config = dict(
    num_hidden_layers=14,
    hidden_size=256,
    n_experts=64,
    experts_per_token=4,
    d_expert=64,
    d_shared_expert=0,
    hidden_act='swiglu',
    moe_layers=[0, 1, 2, 3, 4, 5, 6, 7, 8, 9, 10, 11, 12, 13],
    router_score='softmax',
    normalize_top_k=True,
    routed_scale=2.5,
    balance_loss=0.0088,
    balance_bias=False,
    router_noise=0.3,
    init_std_router=0.00911,
    lr_router=0.000503,
    vocab_size=4096,
    norm='rmsnorm',
    norm_eps=1e-05,
    tie_word_embeddings='early',
    optimizer='ademamix',
    learning_rate=0.000609,
    beta1=0.9,
    batch_tokens=[32768, 65536, 131072],
    max_seq_len=512,
    train_tokens=407700000,
    max_steps=5447,
    dataset='wikipedia_en',
)
Below are experts of layer 3 (counted from 0) of a mixture-of-experts language model. Rows are named router (the router's row for the expert), gate (a neuron's input weights, with its number), up (a neuron's input weights, with its number), down (a neuron's output weights, with its number) and show model dimensions 128-255. Each number is 500 + 25 x the weight over its row's rms, rounded and kept within 0 to 999. Numbers have three digits each.
After each expert's rows: "mostly gets" lists some tokens that are sent to it at least half of the time; "comes before" lists some tokens at least twice as common just after its tokens as in all text. This comes from a sample of Wikipedia text that the model never trained on. Tokens count by the router's weight.

# expert 53
router:476512465486542460499494493507517496496503468454499474504521513497488505502503530510497555528507515497493483546522521522520521481473451487497480474508464517510552460517537485500493531473503509515403483518516487502505499523494549529494509477509517482465479491532455484456530529502500531522510525497485478507518495479519539510456484482554531489491464534528511525510510492489487555472544
gate0:518514512518448516473523477465503518472511521461490509470518464536464460522499554504497506498534459520477519501481502510519448487497504490498529531505512493490489461506501484536540507552508562507500522496508523450508487510537488505501498456529468520488455513509509482499498540503501469477492520453494497502510505503491487541516478494454469527543553494516489508508459471567496522532442
up0:494504509517514500526512472493528468518460454485467484537475521500522460503495501479527498493507495515491493466496525500524503476530528522527505536514470461506515497489500456509485513449470471528514508500520478481480497481509504508536492489459514519508552487503439490463516518463503523500530507528524514513478495503492522441487510498514535460470536479499487506505500507488503512509503
down0:532517496480506465523532511491563526494491517492525452494546487480514508516514516492545499518505470533515507516522505513513530475514526505436494510487477519526510558507510520513511473458503498495483520520487493522504509519544531483536493510539481485503476471511523467539471495524523511514551499501485511500489494539519486478502508551489479492450544513492478495479484491489493498511517
mostly gets: " also", " first", " not", " two", " one", "%"
comes before: " of", ":", " to", " in", " by", " as"

# expert 33
router:488468517484519512501479484494493522499514522558472511521484533503477541466528454476536523475470537540487507463461514494504520485517468487473474499465502500530447532528483482527536489508522452541553536490490513537523530508492461537473509512550469520434523540512511533482487525451510477518465500521512479498544550457501465505496481510518508515475516542488517485520473464502511493540503
gate0:504471520502463486514491456542480508490455493472515464512509472506517510509518508507494518495514536507439516491485525502481488509538499501477513539496463504515472511484512503525530496488476502531484528480437516521527525511484532522487533533481487476493497461486487570531465526484480514451454444504493497538489520490491515467504529494504478493519494513503524496535505478499475484481459
up0:484453463493466542534501467510537528517479514501506501546471487532464456489513487487460517520510503519511466490508499500512472516530507492524544489501497515492541465502467453500537469503497485539502506501475528485531484518497505527490512523464531455507501531539449501538493486507476479508491470535493433527528551490493482467489513498472462529528556503469511470485462487512508500486516
down0:505494502496490507509513479483483512507481545552499517500538523480550468481508536497498503523500552490492458502486514498476499516521496524502489497471519506546490480480496495542531496546478486508494462491484434528468479509463463558484536492542478514481503479550543505499537423497456515512506480529520497526507460443527464484532484506464475481535515465532520452503515514497529462543499
mostly gets: " struct", " pl", " br", " design", " st", " h"
comes before: "s", ",", " and", " by", " in", " to"

# expert 22
router:492472529482532556484522489528474492481470475497504477471453541476520489545532545474488488540514500489501470503476509487516488513476507478554502511527478501511505519482510512489471515461485483516533472473468459509497484505469497515520522514469523506528470547468512472492491479466522465498497507517479469492479498484507465516544475472507543538540491507492503521508465462527515477492516
gate0:521490495485501525529532549474473497499515467474516500509497515506495495447449495506523519479488493503509517507542504501517530489495484472518498520470446468525463517498494501451477480498501467510439469487436503493556502454490501502492468500506472470493501478557495521469450501500519529506492494457506490501466447486477512460512548505505509494501488501509494504514491491487503512495489
up0:521513497493516486518446515507493533495448487530479520513558474526469527527493501503468529507508517500498526531500481478518460531506500530478521500515490508479471489520496544484509548515469525502520479515481499516484472535520515502525534500496530498525492563469494489547465501490481490489486508511537467492523517528506472510494490525469488512529509478511496496503500497490496505517508
down0:437524480517534474504475504492489499508477521488498499502539534460480515526495465504454509489511486469459536522529484503454521486487456475516478496501490495498491445503523487530493504511505527533539526500481513521487482497450462497497542475503522486493508538465573519503498488470515527463498494450514448464525494500479548472491477476482521525507493507498507529495500492494462518485462
mostly gets: " was", " is", " are", " were", " had", " has"
comes before: " a", " been", "|", " not", " also", " an"

# expert 13
router:500502496497489498510517500523502508491455509489530500478480499490516465484489491548508493548468528502505498501527477471482470513495542525517510495520470535415514470463462532538506543520480447503445463466524497498506462489540496511510474527503477503520469496479548541491484482524481536513510536524521508516492492517503492486521482489496478529520528447432529487453511504539504509499487
gate0:524535525521543521497510507462535506474518484515477526498536521498547536540478518490475478480542490510534532466500483530502481467513504460546525475454497475520519516492526511472476497469505513504524536502506544471440566492488517484480488530507528469510515548509449468489482526504505472505486494478484468502500532478527516494532446493545498483443498513508478536507472501513467495469552
up0:499500486529467491463489487516510471545534494475513489516478509498476499512548503489462479485520503494514439508487516502514513506528512501456528526527528488500484493491502496499505508508446510453484498516450501494476483474516492530496544427500449447500510502488500521500516504498515519467491505465554546528495445514499533502475584472462487496527498478528499490531538531477482518520482
down0:522523494461514500496507493506496510518492493500522512505511520470454474515514513515516496499471477471513506508513414532499515474514542535448531495494472486510513450487435513539498509500453477541492488528517523508486494527528470487534577478458498474522502493507533508479499385502530530537505528495512513486480477490493508514536525495518500522491536499492523499487487501511452548488514
mostly gets: " and", ",", ").", " but", " or", ");"
comes before: "\n", " The", " and", " He", " the", " In"

# expert 23
router:549507507452497507515469511502511499544462544520488487475492490502518516521496531504474472501510472486471478542508526488522517509452520505528454525501528551487477524482539533504489502488530466494500512475428474515484538518512487529463438510476510484492508485480492545503484514521508499518469497495490481540493505508531528508471486488546504492467457490499490504484528451491507489468467
gate0:558483501512494517502498524504511454503479533469505495522532534501479492491526510505494545514503556525512472515536441496508519504515498494447561517515428471475525518440503494522512579482503526448473491512505529479488490461550488470550496498518462515464543475497564509494489503492523470496480519496523507490507454480520486478520508543480474534478511478494475521479506462501513486473510
up0:530487526496525512485465542481482488527496495515490496495554493488488512504518489547485513488542507541491478500530464493466505537503459472461502511507485468507526498488516469474493535495537471470493528512516488454493466453520512464503464484509498492498511507507551489474493478500517486502456518470519480484520503500509479467477530543495445540468553522508465495463469482519548524446472
down0:473510527517517466455477482459528535548518503523521515470509529510483496507498485490496502450524468497519522511536514521433490506501496491460521480547505526497499521512523486476460496488552468485504520507529534459516452479518505494523519455483492470496465464481517513474514509485487466520506508464438554478493502518473483494482492505498546519512474470500514507508508510545497514483474
mostly gets: "ford", "ville", "ington", " James", "son", "aker"
comes before: ",", "'", " (", "s", " and", " was"

# expert 5
router:491522519470524510509525540498473515500486562540519508489505478485528472492502526489505518531491517529427510527496501518518498522539512494473495498511508526501507491511519513481556502517489503503532481499497511485508508482506489532470488497482517505524513477511460520471469475545520496488472492501564447529497522480542493520463453483522524513494501430530477519515522449477516512491518
gate0:514499490520501503512513489500497470512523483490523538495494496522488516516526512512499500553476514527537531485553506517522512488499515480497509471530453484458504487500475489494460493467486484471485481491512514472541474517539514472540503494501513484489528529519465545495471500488475529521472491492497504538515491495503501465465527546545507484463469467528540468496529491548487491504471
up0:544505481498540514502525530447530492495506503494518558503547513525510503519495500504494502494481514486523464492477477512512459471514469458461538502566486516482523462493491499497491479491503450489492514530524454491467486467520454461506449503478475467503500503501523472519487460488483499513457492485525476504514476478502504509521537524487486503491511505520488513453554442499507465486485
down0:521511519517486523484561520535497488473487491463515505531469507500511498534509523543479470537511504463497506530472500491456468456558475508518520499454509502450458493508511481503492541487487508515509469492472504462482504502527453504551497506529470466486492491545475468510503496488504501467501515540485534513491531477507487493500502508482482473507536521512512477504508500522452494451530
mostly gets: "',", " Italy", "za", " Spain", "ica", " Festival"
comes before: ",", " ", " (", " and", ";", ")"

# expert 6
router:486480471525494516487526466533475499469463461492486516489502455427504521523537544464475502516493552483514490461515455506496519497528534563485513482504497517512466503494486517485496479494446490525548483509512488507489494484477496532511517492538468491492484500435450516558498446476538500474474472493514452503517488478487484491475486461473521502530507506523542502478478482533506516500514
gate0:515508474506514490488484470524530499543489478488499525465522481472511525532501478466535524506499502469497536494509485525528478489497471474477486492521495481514491500477507491482513531507475489493439458476507501497552500520519513454516504494492490447531508449518465508488487516477458554492511513501532486524505512499530521502476500514544461518461477483527483546494533490500427510502508
up0:464491548500485539513522518475488472493540473448517470530520455514486502494516513486460484505517528489509452486501506506492489578491509478473508454506477525501511439501504497526484490530554458508510471501475519490472533470500506526469487522512534525489515563521519478486519505539517500503516548508512529516509482536473510485503463480491466428499535499508486515479489495503525509476499
down0:487508508454514478492490506465476480518514509483477498566493534463513473506499488554518485508546417516532558478478514505510541518511559500441516462494486513521512475531512523480502557476493510437489511578482461444492516500502492484495466484517508521485475503471527509466506485518512480506504510517496486510498508527505468488497526530515488502472504480512464514476473463500508533475503
mostly gets: " been", " was", " were", " could"
comes before: "-", "\n", "1", "0", "2", "|"

# expert 26
router:467473508496509526461489490504503518456515501487517510494461505529529507504509476525500473483532479448509499467495474468506503574499512504487500482514501504486480521473495527445483464507482530529515528497483503538527477521486486514495536450527491532483493501469499482474536469459533458537539513500520514465501492464485506542476472521453497526521514476528513493495465540538556481515474
gate0:452526481511513519457485492520488489498508463460536498511489528538495511496534478513488513533491521489499470467531547503474509530530536476483528469543488489535482526469496509510488497466445532475475493476494532472513517478516468498515496524516427489522522497464512521477524517483451522495513501464466471545461506461493498534473483448486534465505482414478522502515498497520533487504529
up0:476452499496487465500543511479516521551463500495482489473452464502483534531486497460508497501533524529522526509487444504531483485467466528506481504496477514479514483541463526536505508519463493530492464523519508487473469477504506484462518476484512451480457508552457563552502497499527510481508471524513497472494494525532516457494547491539496509477516524481473457480520526482473527493468
down0:545530529518510494540475521445485513514542518533532516529502472492490478504521474461507486510494484495498497503475500512516497474504501481494479540513468475512502489446539510510519501494479473504456462515544505451493528503520480544499481515477502478504544470486493507525536512519520524514460515514484495535499480511559479547487522484529480480506491555518535484438505477525535491521462
mostly gets: " It", " UK", " July", " When", " prov", " While"
comes before: " ", " the", ";", " was", " a", " is"

# expert 19
router:543491472459553485529522553493522515480525508522503459499521461507530535539535505475492474501473459463464527510524495525529499520474534495523465476491507497518451509526530523486473519479497481509463485533493460483530528476501509500459460503492490514492501471542474499477481526520525493537486491481547448527510473466540498493516518490513496493478543502527478524518521456487490495496449
gate0:462533478498520475468514475510511493531506488490539528552499488515484531511498518528505528514495472471510487526497541526521484503524548494522485508493481528496489501478505550554522501456532547481483488479486491511480495489499471526531516499500516473493524529498558487515516571513536502498502544477528450516535489534513449503493484543497528522519528513501480520492513485514493513522502
up0:506532462488515552491507481473498443514479507483507422500471497524498505521476480496501482478462498498494517550483478485454426514517488512503475509516512477514513520496505456489508486488505476509496491473475532494531565480532488494495488511459497483516530471536522504490531493455470505543512491482495506456530534492471489497507531497486528508501504501470470499507519530531471473493541
down0:532485543481499542537512540486520526501538501489543490495530530487543480509510495507495525528491529508507507526505470524461478456497500488495530479481520506477494496476535453482506498525477497479519497503505465475484477454487482487520514452515539460566487484526462465476462500498491521481497538482488451508454500525518490457501530512495533493518535470513455510500486492471511489484493
mostly gets: " American", " University", " States", " team", " film", " League"
comes before: ",", " |", ".", " (", " in", " and"

# expert 47
router:475503535504526529528479496491479535498521515507494502540464548446485498489555469489474492528478481503473510542577508514470510491483474536488492459506535499515441510525506484523501464495496498516517475528482509498513501547485504556473486515506504513503522513461479498553462493521513466472457533510532508494559494505479480487508540484508529525504512537481556528490489490497504539520480
gate0:509535474512485502493486532496509510492529519515502505503467540546468495530497512474501502506520515487521489507502523538437467519494492502491546493529501477465512505519505522494510515512481457489483528548460524510517514477514495495524522517526446476520469499487518522492498559508498493500519509496495440519471491457524515509457494490497494501506496491491481491535522510514490524493473
up0:520513508523487491521478472495458551485542465501499509511489528510480526471481521489463449486543512509493476514554518528454517536517520508494497485488530465491508492554470497534494504455511510511503538496493512487453522477498522502558492451525504415488471543490486506512471495467497463506494494493511550530495520476501529476514559451504549492519446466497502521466552501507484478484430
down0:472500463539484517534501483507499507473552527456467519489528518517481541510501483535492526527498546541539532533516511477468512504521464500514497517540525536454520505464535526491488527547501531506499493523509506549510473478456521497459478500472540492533486519518504490514510488479479506478475542530479499515525518492481440466507491503528475530476521517524462487512522499503510481498510
mostly gets: " University", "ism", " author", " Society", " writer", " development"
comes before: ",", " of", ".", ":", " and", " in"

# expert 57
router:509479518496509536523515504548477522485468472490473497513471528472508471513484504501539477465515520512564481458498492494514490487559500487490541485513535465520511486499482499483498491508493469488510518511521532501538491522507526475447550478521526487499534510495453467485487495485557479497499499525475461533507534440468455498484520504530520478496475538536504476493441503518489509511535
gate0:520551516506462511535523505501488483516445508488536479479532476512490479489491523489502508541520509502489520518503508539513497450493548511494537521458531496471507533484497505487515502495462519459452465500488548486486521468570475465503470545511462501515504521460511512507480534497481555480534478492552488549506477479502482508542500525474485523494507494481504531521532465509480548535495
up0:507557498483494502503431519526486518528523472519472456489482477503531521452497488485497490499468446547486532523470489467483512522494513478523481465472529471520512509498535491487481514519494489543463482503521467480485523485484520517497507495538503504507475532473526498490485536486501505502537474489410516460513487527489502525489471503541530524476453543475533496473516468508513513502480
down0:523489505471490538492511467495483534474542526537522459526523447543546483497502435481474509456488514496514520540501539522459486498422466520501508506525506484479512510494488461495521523498488542466531515482501505483479485516505554463518464501484500477522472535524496501542515528482489528517521512497490467469485501554479524499481494495519537527483504507538484549508551540528499528490529
mostly gets: " ", " t", " r", " n", " late", " f"
comes before: "1", "2", "3", " |", "4", "5"

# expert 55
router:496479473428467550489484489451449471475469485559474519498499498465487497478488520493489489510484542511530520472504498496533518471529507527492502489490503485507485503463488549518484498481517522502520490494490504553496541491473518468506521462517499505545510488485513509544498447474505512477503460499458490505514521484457482485449498528473513497463528494488469486533518482506506501542482
gate0:540480477484494493494539518470499454529537486496513521471510483492501461493515519473480493564510521521482510489492504531494479482478513485505517487506538464526515447489516520514503476459486526499504519529532527468466489467516543503536546524522518489515525525533518505511510515495568513460492504481496533513479500503480480522475515473502513481479499502484521510510496512476496482486471
up0:510513489503434524516512486483493483501484527492489573529492487515491533486535504509510513519467485532522471503517462523522498495500504528450480491480505530510492499460503511504477507524459489506482478473508449464470532529478490449476516473530492516494485495474540551537524515501483535532505494459493514454503493511471498503497515501495507529450474549456496504468535454489497475459491
down0:534503498462453512522494499488473511516493504457518529451459514552547509521474500543533530469493500482487504466516515499502476469488504466516533488524509477503495500516487503477518492477483522516467535526510505469501558468520466445487516502493496484513495512536501516492524509481491502514497487457494495520500457460470466538453531508533493476517530494514464516504513507508453509518489
mostly gets: "le", " dec", " Val", " much"
comes before: "1", "2", "==", "3", " The", "==="

# expert 45
router:479507483466509508492451518498461484533509510535500482476508500487501458512468517481532468511549484503538487510490472497475529471527495545488457480514500467497475476522470534492504474551492469515565491495493488544519499496514450515550523540501486533534550499439514489515496496477550477481496481526482463497514501485519483506475529472473490489499488536533522483501456475481507511528516
gate0:491529560483501492451460474497481503487494505461524520526477518542481481508490490492449510515507498492483513496488471513449484542477522507466510480467495501517495505483511503497499559485419474523469490488457488503524549498517518471481517488480524474517493531508506537522479497481502538459522471497491552518500513505474481521494476504469519500489467504510527535537480507512476486549483
up0:517514506500488524472493442527503464524453455536490449540473505501442542485506528490476490479498477507486472492512520487484498498498497464511490510513484533513503445526510492496514546483476487520483520469509478505492508503490544481448511489495461527498461485506539564538504504501441494493490479533468522495496509455546516528499522477495503499507510507514525506526461454564503514494511
down0:492529506484505477514502458489489529527488501497487545521520562495458517482494514478488512543492504463484567527497501460506561455473536486505474480539509532492465511501503464488501510472537477514472494508426506507482550527484461530452516501487485504463504502488470549537530505517510480529501524531506502506494511482512524527456469456490491478532489484520471489438485515497477522455479
mostly gets: "–", "-", "о", "iety", " "
comes before: "1", "2", "3", "4", "5", "6"

# expert 28
router:472478467503498469478479489550471492465483465498484500487500506530477488537495515488501500536517528507474507477491516515467502521489515520452491491485492491488477481498493519449464498473519461494517496463486552515503536470462470503505501518532484542488504540475467513530459567520526477475489488497528566513499484482530517491484449510499514533460483496500512505477503481488530478511512
gate0:486511517510510486460520544516489496489495502461528523520482527495484458520513518480468475502492516532522487519495451532500500478525484441496520556508434479541500503470508467502490518492522523525483493491530481488497516507539506485503510479514472482503497464497515500489494560490484457519459462464509514585532498521483515500494521538489441504521502490510500510531524501535488483500555
up0:455493526489519464495472516513475497470460463478495499472488487403520446492530493520449524539495484512499504542489498477477504512520481498450511558499519525517446487466471472501481476475502401495510491473506481492541519551481461499503499521502475515491528494474499516525478530520504439489483457479509504485494532493461519488512444518492480513444484507502505502505495509512517507521508
down0:510503518510486510523537513506484459502510505538526490521504507495503532503448509497522522496516507531547441492505521471530510496502503470522535500520497539489522480464494489502545506491489477480455509523503488495493477515507520438461528532498522459511514501519493452492465501513512520487509542506452501480481492472477495517430551444525489484452491532477509532505522532487505521469478
mostly gets: "1", "3", "2", "4", "5", "7"
comes before: "0", "9", " |", "5", "8", "3"

# expert 43
router:457477490473464481472489466501479502485461529534476473509493475492529502497484504506507491470495496506489488491500514486458506500548498513509487515493498530515466503506488496486487464530484485499556500521500478514484497493480486501508557483517525489478543485495501449524454439499518459461490508546522476502494524497507470519511501491513479478521517490522508500493480553486516484509540
gate0:514486513441499518476536501525517545514489497440510490486517495500468493516502542529430543485513513509517503553505485476471514464494517494517504533547437501471492495510495487491532500495476524492477496483491496480546481491515572490531477495465539535518507510482521481508459483505502490485494470497472480516516472541488494532467528510450469514456457496493527482554523525459537455526528
up0:433450540462507481478470491525529502486503505502482472513528508501494550507526489518472497469479471476477508562481473461477509504504514482494485525511498540534509548511509475496469518480476509513496494547476466468518492509525547501475491522498514467475535470505457469497503508516516524544508501537526493505503474495470486469483514501434516532478500499532503500516501511498452522522508
down0:506498495512468523503532474509514497494521490512512484476472493521540521526515484501531496504523428482514504470506502529528551486532511476513506454506485525515506555507534516486522483508489484473517506502460542489545529527495511505447503499482481536496475502494502552482479480513555500506501513536520536518538515501534475440479480546475480483466482540485509475507467493482510452521513
mostly gets: "9", "0", "8"
comes before: "0", " |", "9", "8", "7", "1"

# expert 59
router:474463519510497495502494528541517465524482529460508490518502484477473465494495472532488530521471517505528505474501485509486499510475530509450545496511522470474499502495473512529543468505537489513404496468512519468559464521495499489529502500486441515467486495452512522485455455479510526481506478538511490502469489501489499505472490479480490536516500455417511483498520476472514472548476
gate0:497547484506477504515513513509522504489510513446513514512544454538495526534499549499515485492495521474504508496576473541496458498498490495499517497505529487493476509493531499510518515462459518472481492538483494514500500520499519543504464469483556484519534553543483531507500516499510517489480501456497487498506467465514471520515525511496470456516512537517485507535469512555504495536522
up0:475510509512494454522502523512504530484519529482473511469501491470506486524531486516491537557510495501516445509547467525467460491482454534481508535466533531547490506504504503487556519458486483491491465511498508460463483499533513531511503496492540513519511445493491461497495483476515536468507492492467494509527499517485479581476500516485495522530471476512543489451495488483509540490500
down0:516476523469470519483523473499521443495500492460532499498475494528486557518522493483488495489535480497443463521487494493501496489498466436530500514493500491458516488492552527496512539489467490526533521445516483530485513483516509502524453530461540507484498525541513472512541467486459497467518509469518472509505542506500501524443475534454501539501484498520516493550536505478543511428486
mostly gets: ";", " |", "),", ");", "\",", ".,"
comes before: " ", "\n", " S", " N", " A", " L"

# expert 8
router:500534527499500495539461512496529501509485516497493507506514486517533531528498536443512500507524498492458526494511525486525518498512510474533474510505516553535448461497522515513498501493511480501494514501459518526507524511527465515476464555482544473493503485518497484500478542517504508533472486513525463479492515508575496509557524472531459495481509534494519496501505501502481481501492
gate0:497513533552479501492527517499478469505505515482514499549488508483500506500509493503489494518519507508489484499508498500468483488483465454505518469502472475477514472494504481526514534495501509469491510486496531461487494470532484481542455510498502501510529546514512515502444546513431535492521549513468476521519538460498494526488512540464468522518535489506518515528526483505483498482467
up0:459496500426477532504480473459492515502490460491478455509511462497518529477519486489485491539528498492471539518529530512532504546529451514524491509490522550501488516486530499520529499484466544525514490483484483530509517478492500544489513506456512517533487454546483462520533504518482467511523433527508500513522497504501503490483518509498485493480486484488503542549493512515482474542515
down0:509446465467523507476520491523505535490570481467469507481489494481529537519499464491501504521478554494495479535512553456487463483502454515519522459485456458482514482474525496498505534488496513458531484491466502516549456477490487492505485505510482483500505485485533457499493523498524496456489494521519483529491536487482505485496499507520490544519536535554488520510495504477517554464535
mostly gets: "ological", "istan", "atic", "ms", "ural", "craft"
comes before: ",", " (", " and", "s", "'", " is"

# expert 38
router:505521510533483468496525527484478477537473507473539524454507521516467513518493522532511479504455521469541488500489498469543523500510466487516550515500432523512531529478500499512539478478487516492397483488475497517474499537486460491509511487502518474531487530490525459418530449505458519522515502492523525476469487493483492486527500506461471519536494483515531479504528492497517483509464
gate0:537473516431532543438531491521520507483541504449487447486497467467500528523505522479506510500532498500520488477531515548487491497521490474511489513496522510475506446501520484487469523484492468544496456479485499495505476464518507496461457518454494473502552497474504485504484545490488483498480493519531472515515471462497507482484476500534520497475520491477475427493461521476481523471470
up0:512597485515504509521523476505533487543499514524513459499526503495495545509497484531488496494502438495536488527537551504500524537524510520512495521461494532499551509465487504531483511512541503508501505489502543487519517511478520513498489503469552523476482505536532533479533495487459499503516501528540497509507514494477515487536487453454489526511490515554485493510529461477502495500503
down0:546465472541525486456477508505500527485543506502489460512505505502507499510503483478445540491514505488478516521531485513485526483532463513499501443517452508502505458526495470503509507517555524479477457518497508532512489470512501536519529549506471465460492416553496507519487504507492495479455547534489467519489494506453492506483469444515511469515489547514521484495519504483467484455481
mostly gets: "==", "===", " |", ")", " ==", " ==="
comes before: " ", "\n", " —", " \"", " +", " a"

# expert 60
router:470522483494473490444488463524470521454466475507495473513523556477522490475502539483499487511456514524518498485521497445512529512544500519514516483477505470542424485509443483476504478513475494472523518522511489522508465500487478537467545524480496522497516523450495521536479442501507519501516493506525497483498487465485506510461512545519503478513499516501527494461515510494491521461501
gate0:495521504513481485496506484482533497512510495487504538481502530463521535499481542511493483513488512515545483524519508503492511454482476486497531483474487485493506510537517452489525472541478501468467485483487512508464490498517528476426516558499516488519540477482470551505448546453473514457491461504540477499487484497530514487497549541513459451518539486521518494517522534466430509495457
up0:539556500527500479532513503472498515475492545478553492498513454526519456480435494495511483479510509491461482507497527520523475513539512528524465489546536535516453502506509515495494494542493486498525519496495488486525541476503475536470542489497483483451486523545528498474517513497507479536550529515487517518478453488507513489472489431485490543464438506491506494502486496507563494530517
down0:475490485494515509488444509512554516495503529493541524554489514488511504477490490499523455501489489481518517494553493530488470488490521500500469490464466516505494535523521505452509476506425467520470494510472562484530477493497507528481530515491496512488499494489512528545574476512518557552518478485500507535534474498536518513495492466517494485475484508479466468488480502472493517485517
mostly gets: "\n", " ", " \"", " however"
comes before: "-", "|", "1", "2", "\n", " |"

# expert 39
router:536526480508497468524573470499492491530500491517559515473447499468471521507519482502448509503507567501480537528500464508511543507472471510515489507526508529492529496478492497519481529513493481510437546510532539506488470438506518499508496509530452491526496519514543477473487495496473528509498496486473554497533449501491481506520505499455506491474494485489505500506483512473526519449505
gate0:563508474505524558532495533493469508452484499491512542517489462460520501462472533455512526519496528481513480528468498503458532491487493518490538504486484512459479477532516483487512484502479508532465510500479559526529503498499475476556477494509538562515494515498519560489496513507538472491491522496529471520514460539520461502513501485491485521475514446469488495485524468539508485473468
up0:487490504497488513506504463526546514521483513514539479489493593509463468508501489529473500469517468523467513480513517520502500530497497472519497487527550474506550540465496524483497472531473516463493518486495509516453485510478516525466528496533478493472499485531471480519456509525490463543502489492464503497535497459505515489489532519478498524512568523510453503520458549473493461504525
down0:514515441561508465525492517519461513495490510516472505480509474463492529522486441466538495450517490482505480495490497546495540516465483490488492519500493497511492486497480523491533525493494540455490502518491542486502504493526492459474495484517526512502518533471489544500497508448479466500524536462453532511529525470543523505499495504497495460517488530511475491521498486491448488500489
mostly gets: " which", " he", " had", " that", " has", " it"
comes before: " the", " was", " a", " he", " is", " be"

# expert 48
router:509469458503500474496484513542479505483465480490508504493522457507488489516497458477511504535500522489507509481497500472526486499529507510487462475479500503502467507541473516470453485485526505506499476484479562508457546481488526499526490510509509537477501543461462497525476500486549518494512512529535529498521449522502536471488499497472501539506482507500513500483496481532539478499537
gate0:489570515531471505470515482488497501541501514495523515515488484503505513502504480509505482482491525487523484540513472503489480465506483456458554490526525457465518528472543484506524533475494509512438517520496522508476475464554486515452481464532501499536543488498512500482447528508495469470537479482481477509514459457510456492469512481524518507471503447463506490560505468514494519485489
up0:485465477516496513471495558473521462510489501543463490476516541549498492509518496481512510447509473489547494469466541503528488500520495515474486504471468536530517485532507559486536486492479512506499539478493473502509520470488502423477462498487472503462512529563546501486492484455512521489497477479507502507505532497476508478507519482487438490496504517520515477504479518548492499529529
down0:504494513468543470464508513555511507510487500550503414543477471493481498501492512450491522445482465477510478513491489498469489470501515521512486513580449453477510508498473487461514490500497504541520477487519459473495570488536502510499483483487533491471495457491514502499507510485498533508526514515527482491479521497469510539480500517489486480432505521519498509526516497529517505475482
mostly gets: "1", "2", " Jr", "3"
comes before: "9", "0", "8", "5", "7", "6"

# expert 9
router:510486484484453511477472481496496523457498498482465509501478492489513523486496512518537455552481523514507515496486527530486488507466540511485493475444495476488501452477504485454510505535464501482525546512532472501511534504502519514537509510522514494472483485486498496531504552512469488507510456470519509529481492548498508558524467507509547499533528530484467454535479484519480525485481
gate0:489531452544551514489528482507513456532519511473545529543522502494512501497521527486488502469524474519537465524499492500478522490532527469499534570464485490486510515514496491523489516495509483524476479476506521480491482491529454490490500505549464485533517473512507532478472512487495489502495547490508501496481472504534462460520549463501508494471514491477462513480533545480483527516529
up0:472510536511486503521502475498481505504493551462501463472505500495532498479496482515499468512507471477483470483507513493481480515461495509525507475538491525519477510489519512553524506492496538487495498485514500503506492471498519491546510458487494534518474523503519509490542513496462489502494504540491519505514534521493522524519488497486507496462498467504526468463478497476503507504487
down0:496524476476505539490481503533496514496448557503517439521508513531516539492504508492494522507464484507523518528474492544522495534506504482510445488512496514475495483508513542491459464495481493524480504484508492518494529559512483535506511513529531495506510473501536518539468519543504503479484519520497555493522458520471514469494494493507548461519481505546512510469505496514532474477485
mostly gets: "0", "9", "8", "7", "5", "6"
comes before: "0", "1", " |", "2", "8", "7"